Below are experts of layer 9 (counted from 0) of a mixture-of-experts language model. Rows are named router (the router's row for the expert), gate (a neuron's input weights, with its number), up (a neuron's input weights, with its number), down (a neuron's output weights, with its number) and show model dimensions 64-127. Each number is 128 + 32 x the weight over its row's rms, rounded and kept within 0 to 255. Numbers have three digits each.
After each expert's rows: a language model's description of what the expert responds to. This comes from a sample of Wikipedia text that the model never trained on.

# expert 24
router:071140143138236124082127099181103125184131145153155129170080140108105120126115099115174103100138154113114131124177091157145129082125109121143123141165156098149132110101101154126137131167166099
gate0:030100116152142121155156082130106123132118155111096101116178122109103125183168135069089096181085127088100148131056163067143088168129124133107158132168060146174081138160110088175127133075134130
up0:075114116132127165164182198123140088182137174143143116072094113082212195137085118122105193141086173129152172136097148198123134142157119131139096174127195078149129103124134176170119104103141113
down0:126110157068132049163106125182085126170124138120172162175069078070111194153147128219130116150114052186123155158161121100133188075087154140122128140182131110143114122092165173195111123138145141
Pipe separators and digits between numbers in sports league and statistics tables, plus month names, coordinates and units like ft.

# expert 3
router:192160129136127117142131155130133141096135135148073126089193152108137169132086088096155172095144135162141146092067160143162113110099161118100170113169116095170137176184101107121144097157143127
gate0:122136175119091101118141128138141149156158116074085235103089117117104159134160157154098106154118167109201150110131099129117094121118113103125167046117143134133136141076108126116111102178075084
up0:099141136089086109084082162109097160120051079114119141157132144133090098157141215089138227100160192143120152082148168156108105167200156110053119183167177129138103132128123163110080138176164155
down0:137169132086171096113117116058135166122162105140102115108201112130109141111126136150105165232129141104134088168077119164102119150109139101127140123125137156107120048056114126156144173192149156
Colons after field names in infobox lists (Perpetrators:, College:), plus closing parentheses, equals signs and stray single letters like H, C, T.

# expert 47
router:255106104089090133121155174084084099138133148125113126124121156113124123129099145129145181128178161156139140169160111128163116161212156134154107159112114156096114144137108136124149174132127121
gate0:126093109081086173200165159183157128152136115150108100087131156136097155184114185106109126097050163097126141135083090144112172095131074160082124142129163082145084172099144134177149109135152108
up0:107139161124147085140111139107118119160087113138133146167135168186126106146089087167125059126135114172182118145137197119152160142088155101142111143125142098119142088117120118191171120088119154
down0:180104161112138116089114179087130113141201130121128072161138147130137158129152113140139141142130134069104079185150061102118090137117135108139182194151124164137119106133101134094111104168101094
Standalone space tokens before a year, date or number following a pipe, comma or word (' '2006, ' '30–23); also After, Despite, Apps.

# expert 2
router:102159090146179129124141141135094109168152115156107120116113132099127136053174142082152137115166149123066125139145117170136142078137112103140126148143143097130137096132104161147091136150107103
gate0:105094237129071182190121098139147131115141125118120161081090091125181136221155136137112150100100153122141099160119119092095130125060088096076161153102150152131143152136140154121122163128134153
up0:182156085122150197127071126100132155132127139131140108119130137194107092130102121156122123120102124137170156089093116192173137101111129137161139104101146135096128099143104132168121117139162106
down0:149146162115113148103128142080159107098081123156152145108110179071125117120123173181086118103126145144121134164105144169119139078128150117158108103167149096141145171158100118164169180174107153
Pipe separators in wiki tables, plus sentence-ending periods, semicolons and digits in number lists, e.g. Fleet tug |, 349.

# expert 40
router:121092129153072137112126111129160118114098136163106163168142149118152181150096117093093099062093104153078116130160126113172122106119085122130182110162104097118115188097120111159127128153130158
gate0:074111160141072115150153125103130107186076085169207142106138109131094139066066040144213159115169136138122164154115081082158213141203066066106096176077191094085134140137150120085191156146172155
up0:086095118138170139132141153155113129097138112139123136105100085177132066148096160140156130120110151099106146174071176149098074120079154169082084110188168146145101111113105163158118145129137150
down0:148131128130140170147148106128128134150193100155088096140188163130129090115143138100143046140148118119163063117129162154074164171099132138109095120142143080128129152117126106176153096109095163
First fragments of split words, often prefixes such as re, co, ex, non, pers, and hyphen pieces like -s, -c, plus table pipes and in.

# expert 29
router:073136126145190143100086149182136092116088139114130128076088115121098143144144109122167124082184122130102108111115124156077126100071147155106149086144145096078148096103118143142137117184097082
gate0:147133100168144168130181116148127112125153130136150134178062176084129158158111123127128098131116137120137167145148154121112084056114118163108096180112157118133154126191099185199178153126150120
up0:117181141129101158074174073107132169120147156149180101113162128097090113150154137092108116170140154181114156163137189127192147146096071159183105201115105109135105115099119065125128104083109112
down0:105091077086182125109092167141125098117126133160127145169116186118087159121097178137126096133102169116115123108185097102135109093118106207146093141205068123101115082101139165130112188138121121
Digits in sports result tables and tennis scores (6–4, 7–6), goal counts between pipes, and commas inside large numbers like 1','704.

# expert 38
router:130126079120188141120093121086156080108178149095114164037050149127167114163092125176072108103111160119129174153138197139175129114194116096108132127150163109107135155239193100106067191151114150
gate0:110050176121108080103161113107137103115107122143083107105172102214163150160159126186087116140117135125134191134120170135135133103176090119124110089095157075100104127167129079144137109137143184
up0:116111145114123063124159158123136131122099123163096116111177096219113150113137117158086143119146125120150179147124161152153107082136066103164136138083155108123100136136137085128137136171118146
down0:106109130162126054113083151180134158101166129136135113083108115142149081117112111154131131139110112130198096175120166115106085100077162125182159174119144134096135122132114157121128159146125129
Everyday common nouns after an article or adjective, such as music, water, church, strategy, education, fee.

# expert 33
router:159129165118129162146127131077131120092183107183138093103165132108111132102152108142107124134139123122131091086180134137113110106192118110112121144092172102124099097120191126116064082206126114
gate0:100132103142097159130147137164156119161099112098155207144119101104119109134100151130057100138161147157074096128139098120099152068127138113131125147137116158134160097094166133133095166097137181
up0:092116100091132171132205084171138098142078195115132117094130122148133139076149139084073100183147137112171142102123058101145140094102182169178132097145087112112155156060117155072115170151137118
down0:170122121177102102157158145109097122149138125156117166125103159113120115103149135107177149127141107159150146101124195134064131125187151169072142142126192135150157158130129112063066138116092114
Infobox field labels after a dash on new lines (Artist, Architect, Formula, Height, Born, Date), plus auxiliary verbs was, is, be, been.

# expert 53
router:044195170053156115167117106080137111115095159153127121118135137108147144065143149161097149127106140143144135152131123175162100110099131116182110146092107131088092095106143103129115179148132006
gate0:118125108083147102132084136117135114143167136101157200126135168206124230141127140169093128177119105139151125170120137147123109171109119088171135134143082177118103108133110088161118138119125102
up0:156129151127129082142130075103128107048137110172078141176206116094178101129159059152151184133159128090165077103129088120164144099138112126135187119137083192147089138122175089104121172123097132
down0:127154099166043111094126155132130159255110073129173137111166120152106139117163133127115130161076180088170154140125128071135130107154072167138147193126120136168152108095188165157152168204149100
Second halves of years and numbers after 19/20 (19'51', 20'02'–03), ordinals and model numbers, plus century in 18th century.

# expert 54
router:082149201091216125126105129160173121136131117184111144128100182101122151119132083128193080158150102086134134113134128119113120132122144144066062129138129145132089153114159165099106128168180148
gate0:147026123132162113131096091105140162118121091096118116129161043136133088072036103156162109131124128163094135141119129123150154114085113120133095136107159122151135119125101136082210168143130130
up0:164070089075149084090120129125150177106099139127072147162108099118169123137141144178130131115065127133180126145145123094132119102126096178081147102117136131088080090100194109163142121164144094
down0:069171181166115138080124141144165176098109092068144127095135196125128169182139187091076129165164096139185087115107125118060153138107177133157143116159148201139167153126130150087138156150149106
Pipe separators after text cells in sports and election tables, list-item dashes after line breaks, and semicolon-dash chart placeholders.

# expert 62
router:116105051182101133119134118128143119112135114089132144108119151113128131138137174192056110139113102103200124125163161128127158172198147175131156126096214134126184142180116146148104134145140119
gate0:134100133178088106101130121125114122148088184132206133102124166163159136134139165143105127079063078114152074132190119167166092146130063131114084055123095151147152150057162122128115138112091140
up0:121166122143172117156108132094087062116174064113114139126125123130062130115106098063174154119206100137115186121056118144088134102072192204101160152122178128106115171144085114111154096109148138
down0:160144124145151085137123124118130132112136076130093139114177151095143145095164147140135155058123060199181087139118083132124073156139136159067109103066088128182118175162047107136165069054110154
Wiki == heading markers and heading words like Career, History, Personal, plus month names such as December and January.

# expert 11
router:127080136113170088111100160111126081125135109128174166139132116143140112124090190134114130057063137171139154121161157090100112166153189158137156138119107136102089060107151145121122109122152102
gate0:156138130115076214083149164158098159136101128122113135147071128144151136171124126147118107090172135081194093103085112101117106233125163179092115114111094155115127110092115123115140118100159156
up0:118146118165149053159152120103182118123143125152138074127175167106105096176125136115131119151110129138047145092183171159127130110132116117167133125144166143185094149157140171151079171192119135
down0:124069083094095103132104133130099153142142124165168159158118103180079152143110104140128159133100127151162120126150172065167101110107135192129132119139122119165162120172138130153145144133087165
Final word pieces of foreign surnames in sports tables and species names (Mah'ut', Nem'ov'), plus modals like would, might, and °N/°E coordinates.

# expert 5
router:073137138104150114090080133179091096116113154082122160161076075130156123130182098064154132114136161116159123063124104152083116136159151124143197097173115133152075116159192172121102137127074129
gate0:127182122136121135137115134190133146097099128087070160129075167160115129120109122149192135085148182118121147137169208124151105129109100122075099126120097129160163101142130157112168164132110091
up0:165137103141086072174154183146194161094094186043093143186120108072106166113158142158181086129121185114148084142187096105162074123155082126135119067082098096107181161109193118182159174178101098
down0:160172191133036147114125129133085146119108097139117085114148110121121093158118168139190112108060108069111136065095137121179095155152153119091172136102129139094145121133122157150150137132155106
Digits and number pieces inside money amounts, measurements, coordinates and identifiers, often after $, £ or a decimal point, e.g. $15'3'.2M, '70'0 m.

# expert 49
router:161138135141116147161129136180088089216115177135121093094135135105075134130122066169187141097084068154096151172152206091130142162136106098095095162131083090136107124109059185137127114110086077
gate0:147116209073135092093098141191161147069113169124120134112071135117108109103088093133145139092105161137114079172103144103046157177102132110095104132147088125116084139147104177097122152093099128
up0:150128164123142108198098113148186108050130108156123160134133112126164057155162094024153155132142135121136141140106154122116148176086124155136149131143094141171066127169110117148131124099102144
down0:122107149100171118090128097087128118139159052105093119145052111116156144167130182112138138067165154108170119109153106122111136125162194116150129146150145057111102187096173154159126165188094111
Month names in dates like 30 August, plus time or noun-phrase heads such as season, summer, night, age, request, injuries.

# expert 20
router:178169121102142119191101159146204159079113192114148110119075128200124097122111228143072167147137091110078090104144095094133134161089093140104077125082100145101133127106167089120138089130101105
gate0:109151167145128129114111096194170155121084136102125138127146162139091135167167163135134141135142105157137108118073164100128160137137147090105141111120157124152080122140145154074101096130182145
up0:132174139152110181124132126213145171163049112152123172129129116185129122164106181159135080161128138098107089111095146104091091150134117101125126123116131137117138131098163124088152137137150157
down0:119134119174115151137201087087216143136179104140156151138177154198122057104090101091189125155066131154108124129122066126136155123146119120139146134126110142087157129137086090145138086104134104
Verbs that take an object and prepositions like with, by, against, e.g. taking, became, handled, using.

# expert 17
router:200078156137141113092132180116104159107158156141110177108128119144083134184127150122095129088171112068127121137120195105176091173187181136121103074115165171130183137156087131151116094100150127
gate0:128107109240125133126112161158104202179096144137149169149112060176060026164067086129153127154094100217093109160148121128101140107100089103129180109130153180125140126109131154165194129085105106
up0:104166145102120137145146063077147077115160100116142126119118181077150151120125180134143113130154153084107134119088129128124093125168118079108116161125127083138094117114147111119077133116165087
down0:183171104091064144101104184144164191075117169176105174113130103124091076140152115184150094147127093107112070160152102122163174124113176117151149089162088162183110125072150180128074148108143192
Space, minus or plus signs opening numeric table cells in election and league tables (' '32,263, '−'33, '+'47); also currency symbols and en-dash ranges.

# expert 60
router:166086117147040129118137126146081125103163187144174107134187153132141142087135182115144146160100155114183122112150152170121134118138158149198118133180109189140160074181103095105129122135122113
gate0:112059203143113072124114078075119133117142180119188131144085134160112131148164128138141087165063093124132136101115118146125103155147117154132092078143089110137147138115142088148135117087173123
up0:194161141051148139116110145146146143181108142170072171073149106141151108135077160079142117150122113137129119174083129160122144116130094143135144166081162132151039131128163147122066130113128090
down0:136122157131141110167164142125125110164133166058201105158124178102062092123114091123168221153158149139143153160119137120119061170196137124103103118089136145123121159130118145144194142157195113
Capitalized nouns inside organization, award and place names, such as World, National, International, Street, Community College, ARIA Singles Chart.

# expert 42
router:094120129088119153131139120119166182150133106133114128139140086113137134137148157167147138139136151122124104127101068185123095162127122100118169099088152105173131123151167089126127168167103113
gate0:137066168124116099119154098167177140102091144096117142130085149177085101186148168158171154142151105120112094067128156124151131143147189126106128081178097147113063151171133099130131158174169142
up0:146063120115080132038124135148110163123053151091162170167121177113116099144194118123134142100084119132106117139110156134108130087156146121142138084188134057147138178146215132135146135205136135
down0:080125170136032135116170148163060145143142140151135111175166124139133124133133159115125106106114193132082130196090082119158090100075136125115135108080174188157130114112113168138130150151144109
Prepositions of, in, at, from, near, especially in locations like north of, Bishop of, born in, plus year starts 19.

# expert 7
router:071109123138122151131187115109148131082141156146094113086207107098135123111091107097124110103097156185147171174157066140148098131130092140123128109140098116124075131132044159144150144103069097
gate0:118139113111067189124086082103185195118112152093173098107155208112130094141027131135050096131098116139104128144114105103132167118136095102112174136121099106134127170125130083139120110118131131
up0:138114115163092069153153168148090063095157086202072118163159099128152087137171150105197195082124083127087081118117161184168085132158108138171116158144132185124171055187183124105130151137121148
down0:149125147159174198106132121116107121165178108135073091107133146114170117175064152107114063158090166107124133093114150156134129162114081043122148095076139162099076167046119108148144177136157086
List dashes and = heading marks at line starts, table pipes, sentence-ending periods, and naming verbs such as renamed, called, titled.

# expert 4
router:166152165078076162140067131159115175122197152170144128127163153089138181133164101102107139122145159099122108162126130180132143169050174170153077096182155058132095141192159156048144175180160153
gate0:125138179154081099116142185177108153113164121150088092121090141128170202139148095124129128060119105168123180128172124115043170120117150148144062125109153089113145215151125117132130126072146083
up0:152133127134094134112123111069112150112102107159074161171112140160097116081119175099081087104116195104064182105135109108121109165145149135099141123159124150156128104122104082121107081126170166
down0:096184161151174140141132111110153139095115112134108154079134137174170115149100109117150118114102162154127084133138074079152185129152090060118141114126071097049175141118119166170152103139132186
Surnames and the word pieces of personal or place names, such as Smith, Jones, -son, -ley, -ton, often in cast or player lists.

# expert 45
router:070142118155071110144167120141225106106138170156118091130145129120120130178081113148112141104147115170092171154131195140164161162197136109106095112110147113149153169134089118178151146093108175
gate0:145117080147159196148135123159124062086109138071155182134131102154100125135097122108123142117114183119135158088114170074099137192148143111164163020115115168123128117109081123101092115112075150
up0:160082103152113114145136116118096164110094147140142147155130144114128136131213128176166175139091178119161154147086120112162166038123164107107139154113182176151142153144148144184170133140132109
down0:092098128120093160154071104099126167173125173118113105192135135145126118112113149191091154111107208088156081130100167095200160212121104140095134147079136102172149060108154121062108081141104135
Coordinating words and separators between list items or ranges: and, or, &, /, vs, including, on, and commas in series of names.